Below are experts of layer 7 (counted from 0) of a mixture-of-experts language model. Rows are named router (the router's row for the expert), gate (a neuron's input weights, with its number), up (a neuron's input weights, with its number) and show model dimensions 384-511. Each number is 500 + 25 x the weight over its row's rms, rounded and kept within 0 to 999. Numbers have three digits each.
Before each expert's rows: "comes after" lists some tokens at least twice as common just before its tokens as in all text. This comes from a sample of Wikipedia text that the model never trained on. Tokens count by the router's weight.

# expert 9
comes after: " the", "'", " his", " The", "s", " their"
router:531498435489465478494542551511518533479512512475463513549468501490511512481519516487465481478481553506492504487467541496542508480478496463498537478506515434546523493492478513515484472504504526481505498462502517480505461486513473507489487526471492504531525541524505486531554525539500524484540503484505478535497498503556479504482466515525485505508507535472535497489485539485460529544508
gate0:545484517491502527448488478515507497502492460496464524505457538494504505499516532466487503485517474511473534523541509473514497426464512484484519418526475450536495489501469472460535545495486512512494511540502496476498515521515495469474478468494513471487510471531492496471504447441486493518508522518510525536463547495510524469515510513531449489500500517506500509476520472518496474499465
up0:478536470478507511526517558466447508501502501479520482547507491522482468490468475478498499508477539512523493483476518484465492467503512481483511560470502511516516482490502479532461468502552517477512497472481531505526498504481476515542481517481515508531522511479508471519502498520504533508488438512509473479493483500485502502503481493469517501519520497513505495503468562485521532498504
gate1:539505484495524483516539500502517485475512509528449507508520469492491509542481528530534493515491514471514517495530508512464514525483534488525535521529501463495480477490537491529496503453475520544523500480479526510519501483454536511497503525519473491551508538469489503496546470548495516478500490453487546520472506475500518506497527464521517479509506496546506498508445540526510505545502
up1:494473462475548519534483494507491500512473537501496469464491488520541506517460484507486464522491510489517498464523549516506502514519562505533498518496517481485462514482475520472495472505460499475520496483482465467503490493487499528522471565550500498498510489491529504544536497515494495470484548491512478530487547500536514513478481427485546496526532479530467519554553548440531514501520
gate2:499490527476493513478498522537526484516490535494487500528535519539505520511535481505494490517499467503455459508478529471522515510510491446518505488509495499584523452524459540477512478524523553518504491489507542507516489513489516497539538506518482530505510507513487491485492482475470518487482549541548500499505471472540444522537524487506457490541552467497495498486536448505507498487516
up2:505492550491479511480525504531480506501523494471493482516504492517446501458534509499454444477526549515517458495476512551522495510461491502513466455484495536527463473531560531454469502537480487482496480526506476456490563511524506511504474510499462516514541503512515503466496507494540481501503500508550523516493516451457487478492499511467487468477509487471499516501526504506469477488506
gate3:555512530483536506488460507474526504485526522488443495508484515507502503506505530481468537509486479542473515532524496475465498494467469519524513528454499515477465459499502524530476494504483493440478521500442496497522485542504508521459489489511500490500500499488496455494482483503522496506524488511560480480497527529496494487509516490508502459515482510525527490487525468505522509528530
up3:527502532502481507521522546497485516478512479505493439510496496488486503484502502440529487477517461514521528475523457463517526480501486503470501494502459510495502546480476471463510515485505523484464484480511524510550548499522475424503493551478470494532517485486469504517484549490520490521485525467500484508533463512452525480556489489498565464499494472436488464471489481505527489519502
gate4:477500497500481497525529504474470498457548555512513474526501524518493488441501521510454507493480519505491483537486472489486538512526488469476522522453496494489503464498502523482485505539504456505469499450508523465493524488519476493475547485509503528467518517522509498490506518485450500484506490476505517500481458493491524511466521495522467456489485504488479486511492531475458542534462
up4:538492505431519514483490501513469519524511500526511519491485471513534496520493537525477527441512488523529488514532506497504455544511501481520501475461480475475472520523472533490505491541508507506479495501546512513449491477481481483531447477484497457517476485490483501513458506505491494491496466456457547540496500479506475526521499482510499503507475476518544459520516487486484523532456
gate5:521465500458508488519509467545475460485494517526446559502571497474528558485506493513532529498560517509560467451464536473503509545487550470542475496479528465520464518513486510489514519507499475496479497500481509472497541531498511550509487513470496505481482490508495427475555460567476496477461549501484481474519498466482448520474522523508494480479494517502506516511500476555457527504494
up5:523504489530447523503478464498517519524483463513520529502467453488519516518541500508494527511485526504473435565497491527512476514498518481440473505482502526481523499523526516493479465514532498509521512474508477496478471466522496505497507531528475490536508491525518520473510518481465502474566524505515494500495493525508499563484470551488486481504463518487514516510485556489491504478542
gate6:506521473508505473462471477498544505501492526499499472487531502511470446446533556501539483481486495552502486490506480479483466480491499528473505479489527448523466480481495473518544482518534541476511470462528525490514509534505528495506559505503495478494472499494530492501476495476483499519462516472506493479513543519483492523514480489479537508511548488509539499511525484479512504523523
up6:496509495524460458501500514512500517487461473488531533528512456474446493491486515476513499513502478519530480504498495511506518483492510507488525548570472509517514514508491478504472506489517494491500468515491508548509472532513496510504491509478489497504515532466523495467523493444499489501544485522447464475504476534488516452513468495468528504507558492496518546568524550477521515464505
gate7:501477504509496527522492519476487474492495496529497493530527504479510525484523521507494458511486462511510514526486516523509534524498483543499514495462510483498546497494479463508494523485445470508493481503547534526541509550482482507513544521497513529511525479482466504477524477510489556527505489582504470471489507499513514520514490464521542501523534482509513478588498508514537504516550
up7:461532530535540511483493499511447497498487503491485531498447504522461514449532496497483486530529474533492497496510461523524465529525476476486485540493509513498464544513505498529483496509498507498556525498482484506484494467569514470504501533456478463492520506462512487478475506476525487461510468487501516501492519512481516480472506469539486549459467511508479500470483485482500544503488

# expert 16
comes after: " to", " was", " is", " and", " also", " were"
router:521498504484513514511511508539494507509492488461501480510500480532460479439483503481463529506496508512512554490521541501487506502522492493495533443454454461531542481506513531530491498499528535541477483514530516485483496488498471474500521525543489479499489546534493480504519482509483534503520524474470510542484496475541477508447536498482512529517486521477516434508503551545491528551545
gate0:499527508491466486459514450510503431461518461507463482468487513516496493493480470473461507495511491473492513491474478472493465497496466494564496456522485494511474473485510501449545504509494541498508507536487526463521506478545472495515482493505501482484494495500485489503496473484472454501490476442507504511488522480491513477522541496524463506522503479548485528501492476536479549500488
up0:522510480483544498493496571513493537506492542508473523530496496483520500522494532496519513542509498524539491509491507502521500477487533476499498501468523489528502499500488505531495490512551512505495510481495475499522472506497510465503473520467517509487489490527501514547516515445508512536491474518496509472480468521486505517513476518437466506455533541496563479490460515452536474525540
gate1:524521514423455510471527518513503539496442511526456489509524468508484501554487523491512518532500513473473529517523496520529499501473468512478489474503483476475525443509460456542493532457469496482483470532490552484474502468537453518505506469482481492551529550493457520499512474500547476503475494498512521533495527557513460519481488480497471500438487523494508502510489503516540513537528
up1:504501504475505521498484486476500457507480514498468463508530497493528520498490519463492477529509490519517530512541533497517554490512492458508484504501475480492471463481479512469527442494525486466481473484498524495492496539514488445480493529512516470504451510505523527501549490470520531532454491506514486482531517526521483536527523495441506497497511454540515522509533527463584551462514
gate2:489502466540509487503501505503529481495485574485485476498542525505503472528480507516513509532441502556504475516494497496524485546492518475467503488551490507518468503522449527473509498501530528490489509477500512485505482517539483502492490499524501488491491484500491500435506501532494449483492500499504524531450525480568491492499471497485452488485523523509497441507515461493526539513499
up2:518506497500439485489477509502512463481495496511460503525538546514548496557508503528537440476503480487511488509516523514472504496469495505528500454504500493515462470551528516492427494480492509492545489526488484504503481503531509458476470443530493497520491512511527504516499501486511496534480517520512511460541465497467484457522484539526456452464506510479511505538527503467465521484502
gate3:502532474496516483507433488507497497538490474487495465511500486501483489496545489465425463472492488513539465501533484517538496523453455487473516469473473495468491519514515491505510525525507453480481516479512457513531487529507523519500478483508488516502446454508499486500472492558513439507503507530492515488538457496478452482495488501490503561502490489531479499545512476499500499490539
up3:510472529496484522499517509530492452477540478512496487466536486464507518485501505463526494447522449453535535483543485511519533500517512485527484510549510440487490484481553509475543480503545536493504519488505496484516516466494461509497516485462529559499517475534563459505494475512542521494486492504491454514506457534485589537524500481491480488500490515488478474554491518515509515507514
gate4:438501491496449514501498503475437524475491526533481555498515483503452445507503489509481474464517514503505479457492454459499478494509516536482494488428492506490520497529449529492490511532450495473504513508462484516495527509538458491455502480478490557509519512537531475496464524506457524470525514469475486509477477489505462486468483480504504501439549519478499491505518447463500517483491
up4:506462502472504459475499519491511450474517477489516521481498511533501474471511549542461493473535518509518448517547490476513527533489526520511491498500517548471539543496503523488497513502473477560509511468530474532466529461478502459525504503428523477519499497512509484482449489563512488505485474466495484487463476499483499458470518470479518535515490487474501511510456524475515531477416
gate5:485503506502488554509519470525504487477493466501493510508497555498516525473479502494517520493533462519552533518505494501477513508460531484472508511493462468468532506560534522521535520514489466485503491495515501497538513489518501509490491583470505531533482482529466476514466493533500527533489509495463485458488485459475486493462514493484525535485467512477512493507501486510489513479491
up5:492507471495469456466485521460528550508529469497513518483518474514484481564482479489510513514450496494487472504506531497462544552505498500526510519514511548509469473470501505514471507464555521500523512538476489495490516479488522477494463522565496490508501504464490502478506505539530467467491485480513511503477493518483495529509486557534538523511497531482509524493535513495527501479461
gate6:501516482569498506531521487519521495493483506513526444514463483542481504493490517476514543503479518478475505492515465496475519533494466420480498503500490474512475490461520514486541508489517468507465480502536507520531459497501491511475510523484491458482505467492497543474489480440440510528496511480515492533506510491494496513478539507446539531531499512485501565497510466484493515483552
up6:504501509551481509486530498525481497475472502494542489485504515514471545512493515517480475499511473507523512485535523488480499492485522527452536510500517496485506526515460525518494500452489470497510485480493490515537523520523500514513534461506485513470527498507540481510520476435493444496521491524494497497480439491413517493498537503478512486475480532477509477505524494500476508508519
gate7:532508508503456514541494510507511482496483538543538524504499498517485530476477510489484456474517518528494553521557533497528495499503497559525485490485508494469498489523503503488491501503501500453488515522515480457495492542543516508503517495549503498484495503501490477553532511474484535496516464524463485468479491496524451463514536478508472515509491520526484500534512521509518492548524
up7:457497499502509510475490524501458523488488463477505510543469508500496536469557505532540491522512491479504485459467503494538513493493472505518476490521508525534444561502500481551480463509504466478490484475556498523548500458522489464475492509498513496501539510453531513530438500453522533496492506477532512483523522519460545468450519465503550517491505520506477438507481488479523536509482

# expert 6
comes after: " the", " of", " a", " in", " is", " for"
router:531488478504488514483522482512509513490514494459479477513488480490516470506513463470462492466518495435540535461497502464490500504502501491547526488498503480484511499503434512501495485479488493468483472465465512477546521504481509494499518517469515523446536487523508481508522502521500530486492471520489530539476475513473482512469500503523511505488513518496510535514546494502486535472497
gate0:554485513455504549468510490552469451459525477502446498488484526507493497471470484480492506466525510483549526500524456534488491498492503432542531490486476510494517501502439506497542510453485508482511500495511519464510487455521469496480465480459496469499498479506502504489504444463495516522486496520485499531520516546476476464490475498513502453550518534521537543528476467483510532525483
up0:492499525493496516511501568461492531544503566464558521541519487527513492509501502533461494526458509490493476471501534472493489439515487526507474507548530498541503458488536480495501507477519521513525520463518542458536523508466498475504500514491546493498491488499468455490478527496503545504470510464508497515450512516502514535498497472461498502481513502473476476506499554488500504543543
gate1:493535451477470515496529478487519493482480452508471503473506466491496482571453487509493502508503469509487496536495479505496487494503497491496539531496521471529502471505523511535501509512530535495461505491494513449535492485478529550497519485546479529508519534483453522508526507500490525487452529489513530499477479491503449496510569434506450503507521502491513530476497509527482524502521
up1:499490432523473574494486467475504528472465478496482497528558515521543533512557502479475461501487507532509492497505507489505500517488512468506450518458484502515484514505537494433493497521512494487516499495466478519482459477481485500494497534520486484457512525527511535502459509496493467490487495491494475514504493484516502529487474451442513468518512501459496518548532517469514496520476
gate2:476483467525488498492479539486515515507529519524484511524545465515509534524527474510490474518477529464506473523502516495533500454516500519520502490468506499503435502460486481495483524530475529539522475512539506521475469512499479491500490528496519494500475500490495500494492475519485479494495536524521490509502514494499469480508513553491523462480512582516523508480520475519496509510521
up2:476530455495528514474500541497448510527552519510506478531536478521515457475464465514516476512469497486532491505520522509486488508493512487476497513482513449508517487514529500499451554529476517517518491510517496464509498483508516480458456492486465538504507530504493486478474528538537429474510493526523508515513504495488491497511518526478522471547465511488515482522500515545448526486512
gate3:513496505520535535489490528471485522480513516481454529514492542492513512466511450465507500509514465534489484479526491503490535539444520538505490531463544507486496508502512480520506513506476511494465511489499487515501505506514475517443490505531504492486492479482476512469460520571495484559477471503542503494486491540463437498524484472489546517495488481513514498568545479525543520496531
up3:491504491503502529502504495509528480481535502515484482496479476537451515514496489486509499475484512542487507489521491494522508514471497565497523468504538490477477528515530488500510487503539525458475504500476510521526485499476504503530499491482468477549485458527502525463470537530536539502525486511548511530502482499484533482461518471485512464514505499518481483472520542542494490517529
gate4:528517493462491446447494483500506523501522505561531477503495481520436469475500538487455498495515516506536492493494509519524528483494527519453493497491471482517455511498473472474500521589486486486495522492511512484491547539537479521480496488478467554507524450512501510514461504494445520494502474523495472546495433493523522504530538455495478493485513495471521521528489498503480518483481
up4:523472509498518475529514499479487467490529518497551540509456481468516517512537508513482485492440496518524489507501481504487479493527515538482523478458523500469503519509450507516519473495510548553501522486537502517534497448477509497501468552513490488470515491508505497507464532506497453511517495451445526519466511539486514502492436470503467518501512501538498473516508476477508512470467
gate5:521453508496509486486485478530459496487442502503509499518521523477492521503474489500470524466501512508549467483514533531483503511480527528516477486486503451580520495510495510471550538479499463491479496497522471496548533498492548515509515524526521532532448504489530512508501486528504493513493496505485516414499481467487472554510535501495493503494539503462490495547531480506433532519481
up5:501435474488505496524529496449542509461494519478538514461511497496509471466503527541487513484485483506496448472501510519483477475442534521515494483524517462485488470505531503482492544542539461481544469483493493493495534474505504484484517489527494485477515553477548516507493509480533551448519450502513512474479505514475514523502464522493511510505510523433512513474507543519456490473451
gate6:478483478591524461503476489504515540500514528509504453507501478497487459498511513526506474474475515476495517480495489505470513491492489498508497539509517457506472479551449499496568491468513469512460479502491500510530485512495468488459519523437490485473450463495523500517529486486476501524510510503460539491490481477492492497483498489507532519492532537504528526467520509514510512488546
up6:531488567537532465492512496511520514491499480455494476481480486502503516493500525488505476504483480563478479449535460471496497464512521486513561478511495490486512531494484504504506513433505496487521456513479523540523510518496483514535496501510505471471474499496570445472510503471503521536508500510491513510579506509492477464513493485499524521494545547504520477544468528495504522520481
gate7:505566526519490515476561489498476504561494508553473499517529477532455509499539499476453508508527509511488531515478522506476496506478487529536496526466500529479508557491467467477496496505488519502499501534532529520517486554486514558524510546510485537495513544489481513529487529521519487517497468522477508501499507498523510490465525487440521504502538539475483485529494508492470500491542
up7:461481504489529533503446513541502484495494525471498494491466543501487518422491532517510497500505510463481476537537490559508466537480500505513542474490537512519505545480496476490469501523455457444503502473536504501478522483461451502528554508482498513485495522465535467496518516456468511515489501513503536500506500545466495504499531520534493516476477467511509470495436479538508527461501